Weights of a small mixture-of-experts language model, trained from scratch on English Wikipedia.
Size: 10 layers, vocabulary 21992.
Training: 1712M tokens, 6531 steps.
Below are experts of layer 5 (counted from 0) of a mixture-of-experts language model. Rows are named router (the router's row for the expert), gate (a neuron's input weights, with its number), up (a neuron's input weights, with its number) and show model dimensions 96-191. Each number is 128 + 24 x the weight over its row's rms, rounded and kept within 0 to 255.
Before each expert's rows: a language model's description of what the expert responds to. This comes from a sample of Wikipedia text that the model never trained on.

# expert 36
First capital letter or piece of a name at sentence or section start, like A-izawa and St-upid, plus abbreviations such as US, FM, NY.
router [102 103 140 150 134 113 116 148 165 105 146 150  74 143 114 160 137 127 126 108  67 119 149 163 111 116 117 141 154 124 124 103 111 125 157 140 125 158 141  81 134 145 170 120 118 135 120 127 113  99 126 147 151 102 113 147 102 131  98 121 113 105 130 103 117 195 133 121 128 162 162 149 118 116 117 101 158 122 166  86  64 116 118 115 100  99 112 122  92 164 161 153 159 193 135 116]
gate1 [129 119 143 159 120 115 166 142 128 101 114  89 147 129 113 139 131  93 164  99 134 116 130 129 112  96 139 139 136 167 135 116 131  78 150 143 174 107 122 113 111 143 175 116 112 109  94 113  96 110 114 146 143 118 152 152 143 149 139 114 131  83 144 144 147  94 142 163 140 117 154 126 159 127 156 148 125 120 136 129 164 128  93 120 118 113 166 122 104 124 154 121 154 148 102 116]
up1 [119 130 124 122 149 121  96 154 132 128 111 131 126 151 161 128 147 122 137 125 126 122 132 132 150 133 100  86 113 184 110  77 118 141 119  86 117 137 122 121 106 101 107 141 128 122 146 167 155 138 108 113 105 156 125  83 130 144 130 147 149 186 117  72  66 142 108 108 117 163 159 147 112  88 170 116 111 125 145 126 148 140 118 136 143 126 138 112 142 177 144 131 122 100 113 125]
gate2 [133  97 147 107 139 102  89 127 148 111  81  82 118 130 109 130 135 126  78 115 147 128 150 140 112 131  95 145 119 160 134  99 111 112 128 121  95 119  84 174 134 119 131 126 153 113  99 133 110 125 167 148 132 120 163 108 101 111 136 149 132 138 150 153 110 107 139 106 124 119 106  96 138  94 169 109 114 124 116 141 133 113 133 153 114 119 109 156  93 121 115 141 149  81 112 158]
up2 [107 101 156 116 135 167 133 153 136 159  97 142  96 110 115 141 127 133 110 112 142 119 119 135  89 129 129 181 119 155 129  96 120 135 131 116 110  86 112 180 132  91 119 129 122 145 109 181 135  71 122 149 116 132 135  96 139 127 114 113 116 148 162 154 102 118 145 113 126 117  97 115 129  96 161 106 106 170 136 113 122 117 126 155 140  95 124 149 102  89 101 153 157 108  95 183]
gate3 [140 107 145 128 120 109 167 119 142 143 105 170 117 103 167 132 129 117 124 157 160 131 137 128  99 135 111 125 112 120 130 165 141 139 132 151 129  94 105 126 161 118 162 119 131 112 114 145 149 151 140 145 101 134 168 148 138 131 142  69 106 148 129 153 157 116 133  94 117 122 179 103 124  97  97 122 151 165 132 124 133 164 107  76 127 163 144 138 113 151 110 135 110 149 107 138]
up3 [104 147 116 108 132 141 115 116 138 132 127  98 145 136  62 149 166 119 138  79  95 142 119 147 130 115 163  80 109 147 141 146 128 155 159 129 123 148 102 147 100 138 125 135 109 107 101 113 100 143  84  94 130 135  94 105 123 122 116 151 124  71 108 108 119 131 131  99 100 122  76 171 134 133 125 211 121 115 116 195 145 111 132 138 145 101  83 136 150 142 127 148 164 124 121 104]
gate4 [134 130 134 150 151 155 125 151 140 125 123 121  95 105 110 118 121 102 120 154 114  73 133 153 126 144 142 161 144 157 128 168 144 176 121 106 113 126 150 130  87 119 128 121 107 170 156 152 106 102 164 130 149 146 119  90 113 110 134 152 133 112 126  91 137 141 147 117  90 113 120 141  90 165 146 130 159 125 107 115  75 109 186 124 114 104 110 125  94 153 131 155 141 120 124 108]
up4 [130 119 147 153 154 128 130 157 145 135 114 108  98  82 126 118 126 126 140 120  96  85 119 164 134 157 129 115 135 137 138 179 131 165 127 112 122 111 158  92 104 107 132 107 127 172 150 148 160 110 140 117 151 147 122 111 128 135 130 162 139 108 100 102 155 134 149 103 106 118 141 167  98 127 154 143 174 109 120 115  88  99 173 137 132  94  99 127 100 146 141 155 145 137 147 112]
gate5 [101 113 115 162 133 106 162  96  76  98 139  85 120 161 130 134 103 110  94 136  93  88 144 141 172 131 107 129 133 128  83 164 145  75  86 128  83 148 140  99 125  92 170 112 117 136 114 139 132 161 122 132 128 126 174 117 142 132 130 115  98 107 168 127 119 165 102  85 112 166 130 112 112 120  92 170 165 142 140  74 127 106 133  97 145 113 151 109 122 101  96 125 149 155 104 124]
up5 [172 107 140 115 124 131 100 169 149 144 126 147 119 134 138 127  95 181 163 122 109 137 129 145  83 122 161 113 141 117 170  96 111 147 160  62 175 130 111 147  97 153  86 139 113 154 130 127 159  99 126 114 120 126  94 126 132 114  93  96 149 153 123 127 117 128 144 156 128 107 130 168 112 129 140  93  95 117 120 147 114 163 127 162 106 127 113 170 134 133 130 175 104 126 146 108]
gate6 [126 106 106  87  97 121 100 121 139 132 111 124 150 169 136 112 124 166 124 152 108 137 134 108 139 121  94 121 139  91 131  94 140 142 113 122 135 123 130 141 144 149 145 134 110 118 101  76 152 139 107 104 178 107  95 105 166 141 147 117 138 138 151 109 124 137 152 156 105 130 115 168 166 144 119 160 119 143 107 140 140 101 148 142 129 129 108 112  89 105 104  94 157 164 110  85]
up6 [146 127 110 162 126 107 118 109  81  65 111 130 108 109 116 119 125 136 117 146 111 110 122 152  87 138 151 118 136 139  84 138 126 116 106 134 113 105 141 148 134 109  94  81 126 137 113 145 130 137  94 138 115 169 117 155  95  84 145 136 114 120 125 161 115 104 121  77 114 116 112 156 127 122 136 137 171 142  98 107 112 142 149 126 117 146 143 119 153 149 133 139 106 101 138 118]
gate7 [101 187 149 118 132 132 143 141 118 142  92 134 124 124 129 115 133 126 128 103 137 105 127 152 138  73 133 100 152 121 129 151 124 150 135 188 131 128 138 140 141 114  86 158  93 109 148 116 141 122 134 145  87 132 114 105 139 160 127 134 131 166 132 111 103 159 112  98 146 104  86 129 145 144 145 150  63 122 127 142 121 112 122 173 124 156 106 129 159 135 159 133 158 180  78 104]
up7 [117 152 129  81 135 143 146  72 146 100 102 142 155 136 160 135  97 125 123 146 117 117 135 158 194 136 140  90  96 137 120 144 170 114 134 113 111 135 138 151 150 130 158 136  60  61 147  70 139 107 142 180  95 105 140  96 103 111 183 133  86 144 136 109 115 155 111 130 101 142 106  92 116 132 151 127 119 115 150  98 141 102 130 160 121 132 106 137 119 125 132 126 124  94  88 105]
gate8 [139 144 121 123 115 120 175 135 129  97 142 127 112 132 118 108  95 140 131 107 109 158 141 148 109 117 103 141 139 143 145  85 125 131 122 120 173 123 128  90 113 111 109 107 108 129 112 113 152  58 167 124  99  88 138  71 137 126 128 129 114 147  89 112 152 151 116 130 110 167  72 123 135 140 104 127 109 180 149  88 107 135 146 130 165 133 178 124 135  93  95 119 128 127 142 143]
up8 [158 121 140  97 113 128 163 149 118  83 152 150 106 147 106 109  91 137 132 104 130 145 113 155 127 116 117 133 126 156 126  98 111 100 154 109 169 106 126  97 127 132 110 141 134 126 124 126 146  82 131 157 114  82 126  80 141 136 128  89 104 126  72 153 145 144 118 125 110 180  72 149 144 156  86 131  99 164 127 118  97 135 165 117 163 138 173 149 133 117 126  83 110 122 139 163]
gate9 [135 118 103 115 166 143 128  84 144 161 116 160 162 144 132 135 126 100 118  84 158  66 128 116 148 183 140 136  83 153  84 113 131 138 135 150 158 138 131 103 144 142 141 134 102 130 112 105 141 112  95 118 142 123 118 130 107 126 113 104 152 171 155 124 114 167 109 131 102 158 106 115 144 110 102 146 105 140 160 183 122 159 114  96  94 130 109 130 127 130 119 157 135  77 122 113]
up9 [105 137 137 162  94 163 146 142 132 129 143  93  93 110 120 134 105 157 114 136  99 161 126 132 113  73 132 172 162 113 145 128 112 107 127 127 124 118 104 168 116 109 144 113 149 127 148 137 129 158 142 155 101 155 123 110 124 128 147 152 118 112 119 138 141  80 130 118 155 117 144 145 131 154 154  90 160 107 121  74 117 125 158 142 139 155 135 156 114 103 137  88 113 157 121 150]
gate10 [107 136 144 129 160 106 130  82 183 106 112 136 127 106 128 157 123 131 139  86 114 127 176 175 103 164  88 109 142 121 122 139 102 148 101 110  71 133 144 162 129 104 103 168  88 142  95 145 120 121 163 124 170 127 137 131 113 141 135 103 114 174 175 147 121 157 147 109 136 123 153 161 139 112 145 131 141 128 149 156 155 121 115 101 113 138 103 144  95 106  92 123 150 132 145 114]
up10 [ 92 133 168 161 129 156 162 164 104 101 122 110 158 132 114 129 135 176 112 112 130 187 105 106 133 126 117  92 121 122 157 136 122  95 155 116 106 136 126 138  93 104  97 131 100 104 135 175 109 121 156 139 110 124 145 131 157 107 167 137 124 113 161 124 100 156 133 108 112 107 133 109 109 129  89 143 107 158 116 157 148  86 135 168 153 157 139 131 140 113 136  99  89 140 123 100]
gate11 [151 122 114 120 129 108 104 106 127  88 112 134 149 114 105 114 155 122 190 107 118 100 128 121 122 131 122  85 130 107 138 111 180 153  92 160 108 120 103 118 124  92 146 122 164 107 125 124  94 146 163 124 132 120 133 176 117 102 102 147 109 132 132  85 139 118 147 112 135 135 123 142  87 166 149 129 150 143 173 129 134 121 164 115 120 122 140 119 112 106 122 128 121 100 139  97]
up11 [ 92 125 115 102  90 152 165 121 145 101  98 113 119  98 108 142 167 142 139 139 116 114 104 145 129 173 121 140 136 126 168 101 134 162 162 146 118 120 122 137 144 110 148 133 109 109 168 111  60 136 155 107 141 123 146 116 156 116 122 148  87 145 101  73 131 141 168 143 164 138 123 125 163 138 112 117 140 154 151  97 108 142 113 123 173 107 116 109 164 119 125  84 124 105 148 135]

# expert 40
Single capital letters or short capitalized pieces at the start of proper names, e.g. Mac'B'rayne, Mc'B'reen, genus names like 'E'ois, 'D'oto.
router [ 92  90 112 118 148  81 100 136 145 110 109 142 142 136  78 124 129 146 130 120 130 180 106 163 117 152 136 161 132 141 115 143 123 111 133 139 116 141 108 108 100 135 123  93 126 146 116 108 124  87 118 139 139  97 128 142 124 121  95 155 116  88 110 131 114 131 110 114  75 134 143 161 133  69 114 120 159 158 193 111  85  93  90 133  97 123 119 102  66 128 132 168 136 167 112 137]
gate0 [ 78  89 143 124 138  94 109 120  98 183 128 161 122  99 110 130 142 146 157 142 149 110 112 128 136  89 113 151 134 115 106  98 138 198 130 146 130 105  77 119  97 159 176 107 141 122 106 125 160 129  86 109 173 107 141 117 120 141  99 131 115  67 117 130 113 143 140 153 152 116 122 124 133 100 140 129 145 122 146 120 134 113 137 134 118 147 143 160  84  92 159 117 125 121 153 155]
up0 [143 159 106 163 120 138 132 144 124  99 118 119 155 151 149 138 103 110 110  80 102 126 132 132 105 152 139 117 128 124 159 153 106  95 150 126 151 114 166 147 155 100  97 144 136 132 171 129 139 113 159 136  98 150 121 144 128  85 121 118 143 174 121 110 137 135 112 134 129 118 121 158 140 157 143 163 111 124 130 123 170 135 127 130 140 120 118 132 136 162 104 123 121 125  95  76]
gate1 [129  34  89 139 161  95 113 115 141 133 131 110  93 136 121 121 175 130 123 131 108 128 137 108 116 138 139  98 147  97 123 144 149 114 119 101 120 147  67 104 150  93 104 144 153 130 140 166 152 118 166 141 147 110 153 115 136 114 134 168 126 138 149 134 142 135 158 139 133  64 171 141 124 136 105 145 128 127 151 132 142 115 111 143 105 120  95 164 142  70 134 149 117 132 152 115]
up1 [122  42 122 135 156 123 121  95 158 128 142  89 105 114 132 124 153 145 116 122 100 100 118 115 106 137 160 111 165 120 136 158 164 123 109 153 134 123 104 138 179  99  97 166 133 154 138 139 168 101 175 125 177  97 140 154 110 117 138 161  94 145 159 188 144 160 151 161 163 117 176 162 102 145 119 131 141 130 165 149 111 126 122 138 114 136 102 135 138 117 120 105 123 109 144 105]
gate2 [129 138 147 116 114 115 140  86 117 138 133 139 144 136 106  98 119 122 120 164 143 170  90 123 149 137 109 157 130  98 119 119 103 129 125  99  91 134 165  74 153 107  90 147 100 180 136 135 150 161 154 162 132  99  94  76  97 127 143 136 135 168 152 108 148 153 126 134 147 105 109 110 119 142 134 156 152 109 134  91 111  84 166  90 113  75 129 121  78  79 134 185 182 188 152  92]
up2 [117 142 165 108  97 104 155 113 135 130 147 127 114 147  87 121 126 129 106 116 107 177  71 137 153 142 117 141 166  62 112  79  97 136 123  98 101 141 122  93 150 130 109 173 121 179 156 132 136 185 186 163 115 111 118  94 117 128 120 138 134 125 145 123 138 160 128 148 123 102 111 131 141 144 123 155 175 122 125 108 152 110 160 105 118  95 148 143  92 101 129 191 151 192 132 121]
gate3 [126 135 117 118 113 118 146 128  82 122 104 148  98 118 122  96 126 106 123 125 113 146 127  94 149 136 155 152 106 110  81 174 155 113 142 115 111 126 162 155 149 138 147 103 116 143 147 151 125 126 160 114 161 152 129 143 105 155  74  93 117 107 123 116 149 135 128 174 121 147 103 102 159 142 100 148 119 140 138 115 144 120 103 128 151 127 163 146 164 100 129 126 144 136 107  95]
up3 [109 152 133 135  67 132 128 109 174 141 118 131 142 107 122 151  78 121 130 128 124 143 122 116 124 119 109 168 101 123 110  84 164 136 171 136 164 138 128 129 120 157 173 122 135 104  69 143 129 123  91 132 148 142  91  95 124 124 125 150 155 129 129 130 103 137 102 156 100 106 123 156 159 151 138 143 126 166 121 144 163  82  92 116 139 149  82 173 132 151 116 139 123  92 167 172]
gate4 [105 165  56  89 122 105 160 161 116 165 146 156 136 105 139 107 136 164 109 135 194 174 129 121 110 115 121 140 123 155 153  98 119 135  94 145 160 140  79 116 122 160 120 140 152 117  66 119 141 117 118 137 147 139 102  98 159  77 141 133 120  92 106  74 156  93 165 139 109 123 140 129 100 137 117 150 158 126  96 126 160 158 111 133 125 167 109 127 132 134 128 130 124 126 131 124]
up4 [152 107 184 134 126 175  77 142 148  88 109  63 124 149 128 158 102 106 116 142  91 123 128 120 164 151 109 105 101 146 139 130 132 137 146  88 106 111 160 123 172  71 156 125 131 100 166 109 128  96 131 105 107 113 139 121 158 110 113 113 135 139 159 147 115 165 124 116 158 106 106  79 137 174 154 150  99 166 132 124 112  93 122 121 158 120 153 123 132 135 140 143 136 112 117 127]
gate5 [ 96 118 159 135 152 164 110 112 109 118 127 113 150 110 102 155 113 144 145 112 115 106  74 127 141 134 120  84 122 143 127 132 124 112 102 142 127 161 127 132 152  79  97  81 143 155 133 138 104  88 134 121 140  88 141 183 127 115 139 170 130 174 136 121 149 125 137 172 124 167 142 152  84 105  98 132 141 122  97 131 146  79 129 131 113 163 107 122 112 106 121 124 137 135 124 101]
up5 [116 123 150 136 118 145 120 159 145 134 118 150 129 127 186 115 152 139 144 116 134 100 128 114 150 115 117 156 144  99 155  86 124 135 142 131 137 121 158 130 135 102 155 120 158 120 130 137 143 139 125 148 111 122 134 135 122 159 136 137 142 151  87 140 130 130  98 128 136 139 120 134  97 127 139 125 114 105 114 154 146 116  93 145  91 133 129 149 130 114 120 101 128 142 130 160]
gate6 [121 144 119 135 115 148 131 103 119 151 132  84 150  84 139 136 105 117 127 161 144 128 139 117 130  83 144 118 120 130 105 171 146 122 169 147 142 148 123 139 105 110 105 137 142 130 122  96 133 114 125 168 112 123 134 121 118  73 132 144 119  96 109 120 116 129 148  73 152 132 143 137 139 173 129 183 172 103 105 160 110 144 137  81 109 157 163 178 116 145 136 100 144 167 124 108]
up6 [123 186  96 104 154 124 128 133 110 167 128 101 140 118 153 146  93 148 136 136 117 158 103 117 148  66 123 138 146 125 102 156 191  71 123 120 144 177 139 131 105 102 139 122 144 121 136 102 131 102 169 173 112 152 157 151 120  94 167 128 117 122 155 121  90 135 159  85 166 133 122 131  86 126 151 144 129 129 110 134 126 122 148  95 124 144 154 172 129 135 150 119 159 157 113 102]
gate7 [132  99 143  87 178  98 130 121 155 151 130 155 112  98 140 151 139 121 122  89 156 106 168 130 113  73  88 134 121 102 132 128 132 178 155 103 132 120 129 116 115 166 142 152 111 112  81 107 119 135 143 121 125 127 154 149 146 140 144 122 118 121 152 159 183  92 131 160 108 132 111 130 145 192 133 113 112 157 109 170 148 125 129  91 169 139 118 137 105 109 126 119 145 116 109 124]
up7 [145 134 148 154 115 174 103  84  99 117 135 113 116 141 105 109 120 109 159 156  75 132  93 119 152 141 121 136 105 141 141 135 135 138 119 124 163 122 166 148 139 113 156 128  96 163 140  93 149 137 125 130 130 140 127 157 145 183 203 124 121 150  99  91 115 151 138 112 121 114 139 148 131 120  86 143 183 127 153 129 165 121 137 153 134 145 118 123 174 116 151 134 123 106 112 122]
gate8 [133 142  89 121 139 101 107 122  88 158 114 160 150 119 129 125 107 107 148  94 103 137 170 142  91 148 136 113  99 150  72 143 141 117 132 111  93  68 125 100 130 102 124  88 134 128 106 158 143 142 118  99 117 110 151 122 123  36 129 137 100 109 114 139  82 116 148  88 140 133 104 131 126 121 128  95 187 109 124 125 135 177 123  95 108 118 122 129 107 130 142 139 151 138 146 161]
up8 [125 101 115 115  90 118 125  34 110 130 144  98 135  81 106 114 109 149 114 117 141  79 151  96  58 113 159 155  84 130 105 102 138 123 123 104 102 153 119 134 158 176 138  81 134 146 128 126 134 155 123 122 136 128 149 130 107  94 130 137 132 117  92 144  90 128 137  75 132 147  99 154 160 125 140 152 106 149 100 132 154 124 164 117 124 112 104 139 113 131 142 131 153 130 134 132]
gate9 [143  91 127 108 112  93 140  92  91 114 110 110 120 149 116  82 110 123 154 148 145 121 142 124  86 160 141 139 145 145 135 143 106 120 122 131 117 152  93 125  89 105 111 115 142 163 110  97 151 140 142 138 148 151 116 172 136  73 146 123  94 134 117 115 147 128  90 125 104  78 139 145 112 148 128 122 131 142 201 142 158 133 138 108 131 121 135 112 127 156 125 128 135 150 116 163]
up9 [ 75  64 126 172 123 112 119 110 128 103 124  99  99 136 160 133 125 121 161 140 159  81 136 146 107 134 129 152 156 142 154 147 130 157 125 111 106 155 154 136 187 147 116 138 122 109 147 117 166 104 144 133 102 122 152 142 129 127 145 127 155 140 143 113 104 169 160 163 114 130  83 154 109 125 106 139 115  98 117 129 124 194 148 104 121 141 142 121 153 105 128  86 131 121 109 152]
gate10 [125 143 146 168 151 111 126 130 140 127  97  93 102 159 115 114 125  96 129 155 121  99 121 156 123 133 103 147 178 123  86 140 119  94 127 113 147 129 124 133 149 137 127 184 130 137 103 173 124 133 144 148 125 106 165 151 130 123 138 106 118 142 117 113  92 139 105 117 118 145 131 151 154 153 141 107 167  90  66 139 116 113 123  91 124 109 137 147 164  96 111 132 178 105 126  93]
up10 [118 148 165 150 148 147 141 140 149 139 109 111 119 149 108 114 130  95 118 148 171 120 137 159 114 125 116 133 142 126 104 135  93 113 138 134 146 119 139 134 116 140  99 154 154 146 124 135 129 182 145 144  92 152 157 146 142 146 126 100 145 141 164 113 102 133 131 126 148 143 123 154 163 129 122 130 169  92  83 146  98 150 129 101 129 104 115 126 132 116 117 130 148 125 120 109]

# expert 8
Capitalized first pieces of personal names, mostly South Asian and Arabic, in lists and tables, such as Sh, Ch, Sp, Singh, plus abbreviations like Jr, vs, Mr.
router [109  73 107 136 196 118 112 132 169 114 139 133 109 145 115 147 152 124 157  94 118 108 131 136 128  84 147 152 171 117 142 124  99  81 139 136 127 152 124 101 173 121 161 119  98 136 129 177 159 111  88 149 132 150  96 126 100 170  98 149 109 112 106 122  88 151  98 108 127 157 145 161 101 111 124 144 125 107 150  82  62 103 108 131 104 139 130  97 119 160 149 152 125 165 135  93]
gate0 [131 141 103 130  88 143 126  84 136 105 140  95 165 119 134 158 114 136 127 119 104 131 146 153 132 160  94 142 134 149 124 140 153 106  80 116  94 126 126 102 107 121 139 139 110 101 130  93 109 104  86 105 138 109 117 119 134 128 162 115 103 124  88 156 152 171 128 111 131 127 106 137 106 117 140 107 117 162 110 123 123  84  99 103  94 118 115  93 154 145 120 115 158 153 144 117]
up0 [127 154 129 142  82 146 126  90 146 111 140 108 145 123 149 149 106 131 128 128  91 133 122 149 127 159 106 118 120 127 116 154 159 100  97 117  69 151 123 108 123 127 153 130 115 108  89  88 116  99 107 119 161 102 101 105 184 134 162  96 110 151 103 126 146 162 145 133 118 119 117 142 114 112 153 103 118 151  98 126 140 103  96 111  82 127  92 100 152 126 138 106 155 108 146  99]
gate1 [ 95  97 153  95 139 127 134 145 131 142 133 138 107 127  91 132 140  98 146 144 129 107  66  67 103 115 142 138 118 142 197 116 127 130 172 142 115  84 116 111 166  67 108 142 142 121 146 136 119 128 159 190  78 162 173  93  88 126 112 141 131 117 144  83 149 114 141 118 113 164 127 116 138 149  97 113 158 151 102 144  66 166 149 155 124 142 146 122 184 115 172 144 132 160 135 117]
up1 [ 97  91 166  89 114 143 141 158 137 143 116 131  99 131 110 149 143  94 159 143 116 124 110  97 123 119 143 137 131 142 184 142 131 129 154 137 112  95 116  93 129  94  98 135 117 108 166 117 120 114 149 198 115 124 136 115 127 137  97 138  96 162 159  87 145 109 134 115 125 154 126 126 131 175 109 122 173 167  77 139  63 179 169 177 125 147 119 127 187 124 159 143 118 169 140 100]
gate2 [115 102 135 125 138 131 138 119 144 133 168 124 120 100 102 123 135  89 130 113 114 129 129 102 111 115 124 135  75  64 143 135 118 122  94 122 127 123 152 103 153 101 150 103 109 135 121 100 162 129 142 171  82 120 133 138 135 120 115  90 122 106 109 110 119 142 109 121 163 125 114 155 108 108 173 116 118  94 151 101 146  94 143 164 129 106 161 113 128 173 136 138  96 137 176 132]
up2 [149 139 120 130 138 136 122 143 117 127  83 130 130 162 170 127  92 166 112 179 123 123 140 141 164 154 121 114 186 180 124 155 124 126 149 143 135 115 142 147  99 134  92 130 133 116 115 127 104 108 118  92 154 132 147 105 122 117 130 152 130 134 113 143 137 136 135 110  81 145 130 105 109 170  86 126 110 177 134 120 111 145 114  98 118 138  98 140 138 122 143 114 142 107  90 110]
gate3 [141 110 130 145 134 133 138 147 137 145 128 124 138  89 107 112 173 138 112 167 108 155  87 108 109 146 110 139 178 101 122 142 151 137  95 135 138 135 139 111 152 133 117 175 119 122 115 184 113 119 124 144 133 134 141 137  99 103 162 141 140 124 110 131 135 109 105 160  95 153 148 163  94  87 128 110 105 133  92 105 102  84 107 122 115 102 106 148 103 139 117 106 113 129 117 132]
up3 [ 94 145 138 115 133 111 120 119 127 118 123 151 114 137 156 128 110 103 109 114 138 122 149 124 124 124 174 126 108 144 153 111 131 171 179 113 125 124 127 136 133 128 134  95 116 122 116  93 153 123 100 123 134 102 145 116 134 126  90 134 100 148 148 118 131 172 122 114 135 113  98 102 145 156 129 151 157  95 179 155 142 162 128 131 136 150 159 146 150 119 146 158 127 132 147 127]
gate4 [ 97 118 132 177 148 127 134 127 130 126 163 144  91 108 108  86 190 126 145 131 147  59 116 122  74 151 139 156 141 144 127 126 137 105 151 104 141  97 119 107  86 138  89 108 168 121  80 134 141 144 113 145  98 127 127 179 136 104 103 109 127  64 139 114 136 144  77 120 115 128 142 116 126 139 138 150 115 129 130  97 112 152  92 144 134 126 123 129 161 117 133  95 108 133 153 163]
up4 [162 145 143  74 109 177 131 153  88 135 126  94 129 152 162 153  76 170  92 106 122 130 178 134 143 142 116 115 102 166 141 165 115 164 105 119 127 168 133 132 144 198 115 156  98  98 128 120 113 105 136 145 113 104 133  85 127 147 147 163 127 132 184 109 137 112 109 154 163 150 105 153 141 104 137 109 116 143 145 111 138 114 131 137  90 125 152  88  86 157 120 139  95 118 128 111]
gate5 [140 104 174 136 129 139 165 109 155 190 134 132 122 111 119 133 150 145 166 137 151 133 162  56 113 115 103 150 116 131 185 118 141 113 136 131 144 118 123 147 119 119 148 171  93 162 131 116 102 107 163 114 125 128 131 121 139 149 101  92 107 115 117  92 154 175  89  78 159 140 105 145 105 160 146 164 152  99 141 112 120  89 136 116 123 121 100 170  85 126 106 111 131 111 120 117]
up5 [ 98 151 111 150 132 116  96 165  97  54  97 128 133 162 129 112  99  94  93 140 103 126  96 169 144 140 148 110 140 134  71 130 111 142 137 136 114 163 121 124 129 136  94 108 151 115 147 128 134 164  84 143 128 138 138 138 131 110 164 162 137 124 136 151 126 103 165 172 104 109 157 114 156  94 105  91 102 159 115 168 140 171 109 121 113 128 141  73 175 118 146 121 123 159 115 120]
gate6 [110 110 132 147 118 142 184 116 174 139 123 133 179  96 145 149 122  98 142 143 114 128 161  98 146 136  96 116 145 152  94 131 143 131 126 123  99 118 145 115  98 157 202 141 119 121 125 109 173 144  82 157 145 131 156 112  98 140 164  78 133 115 171  95  88 125 116 137 128 134 143  89 138  90 141 125 110 162 129  98 131 101  92 124 117 160 134 160 121 148 109 167 135 133 147  80]
up6 [133  80 128 177 130 120 106 138 137 105  98 125 142 146 153 120 117 116 120 153  98 111 125  81 167 129 127 145 113 184 108 126 119 137  98 129 107 108 129 131  78 168 145 133  92 141  91 119 147  63 155 103 126 137 175 112 111 154 196 106 135  83 144 119 122 109 127  99  92 115 144 101 101 127 149 151 148 115  88  97 161 105 127 135  92 158 163 118 149 111  72 154  91 128 125 141]
gate7 [113 125 114 106 129 109  91 155 132 142  92 173 146 134 134 100 112 130 142 151 145 126  93 131 125 117 119 156 150 133 109 141 162 114 167  99 130 121 130 177 133 160  85 131 125 110  77 104 157 157 140 143  73 188 123 138 120 161 127 126  68 100 112 169 145 103 165 132 117 151 137 122 128 115  98  75 133 164 111 111 130 151 102 146 128  95 154 127 114 137 142 133 175 156 121 150]
up7 [103 177 153 109  72 132  94 122 166 107 108 141 113 145 163  59 124  86  89 103 128 128 148 140  94 100  95 180  70  93  87 127 113  88 121 125 166 156 145 169 130 120 122 133 118 128 116 109 148 120 124 173 132 119 142  89 104 109 147 159 172 110 111 150 118 128 117 130  67 166 148 105 126 139 113 116 193 127  99  78 113  89 160 127 140 106 119 147 170 136 130 152 113 135 154 135]
gate8 [133  78 136 129 142 155 179 148 108 156 112 175  99 133 169 112 127  59 134 158 154 104 133 134 132 128 148 128 126 126 114 171  82 137 141 124 121 125 135 133  65 128 138 129 122 114 164 184 142 140 117 166 137 103 136 108 151  79 116 126 124 104 109 134 118 103 154 107 120 124 150 162 181 131 134 146 123 158 142 102 152  77 161 126 120 102 131 139 127 157  97 164 111 162 132 165]
up8 [ 97 129 128 107 150 116 129 152 137 140 129 112  95 122 146 116 143  88 126 169 158 106 153 116 139 166 119 106 111 127 141 159  74 126 139 141  95 191 101  95 128 134 113 120 111  88 124 136 134 114 111 114  95 142 139 163 155 141  94 159 127 143 127 100 139 105 137 136 123  86 127  86 123 125 155 122 125 171 160 101 141 107 197  89 123 111 137 126 114 142 100 133 119 141 135 155]
gate9 [ 98 143 150 155 132  83 148 124 108 103 131 111  97 120 129 148 129  98  98 117 118 161 148 125 167 114 155 134 125  77 172 152 130 119  90 132 201 120  92 136 122 139 145 105  74 134 146 123 158 148 131 133 125 154 123 137 158  78 113 118 134 125 108 134  93 143 114 129 152 106 148 110 105 135 107 154 136 126 121 104 136 125 104 138 111 109 109 111 133  93 130 148 117 158 125 118]
up9 [ 73  98 154 170 148 128 154 155 102 109 154 132 126 125 123 144 138 140 114 198 128  86 160  85 138 100 145 101 124 104 170 137 118 139  81 121 204 102 122  93 117 105 131 116  97 111 122 124 152 151 154 115 133 174 127 128 147  76 132 127 142 133 118 162 141 127 140 113 169  77 113 135 114 144 119 135 137 101 128 104 123 101 117 116  95 125 125 110 116 134 114 121 108 100 128 167]
gate10 [137 140 126 157 103 134 136  86 135 102 143 145 135  94 163 108 169 124 105 145 151  88 133 109 155 151 133 145 148 174 125 124  77 163 162 169  88 143 111 124 109 107 172 134 124 150 124 150  80 163 113 106 147  79 144 148 161 149 152 141 137 101 110 140 119 171 142 100 127 134 115 171 131 158 135 111 138 111  66 107 136 116 179 156 149 163 114 149 140 112 156 124 109  70 115 132]
up10 [127 104 112 122 109  86 117 145 119 128 136 125 126  90 151 120 162 123 137 137 160 145 135 135  69 162 103 119 110 115 149 151 138 130 106 132 146 113 110 109 126 136 105 123 159 131 139 145 121 117 142 136 156  73  76 130 136 105 108 137 105  94 159 122 144 154 162 111 109  94 132 159 128 106 121 142 170 137 116 134 109 127 116  97 150 145 117 118 120 160 117 149 125 105 175 158]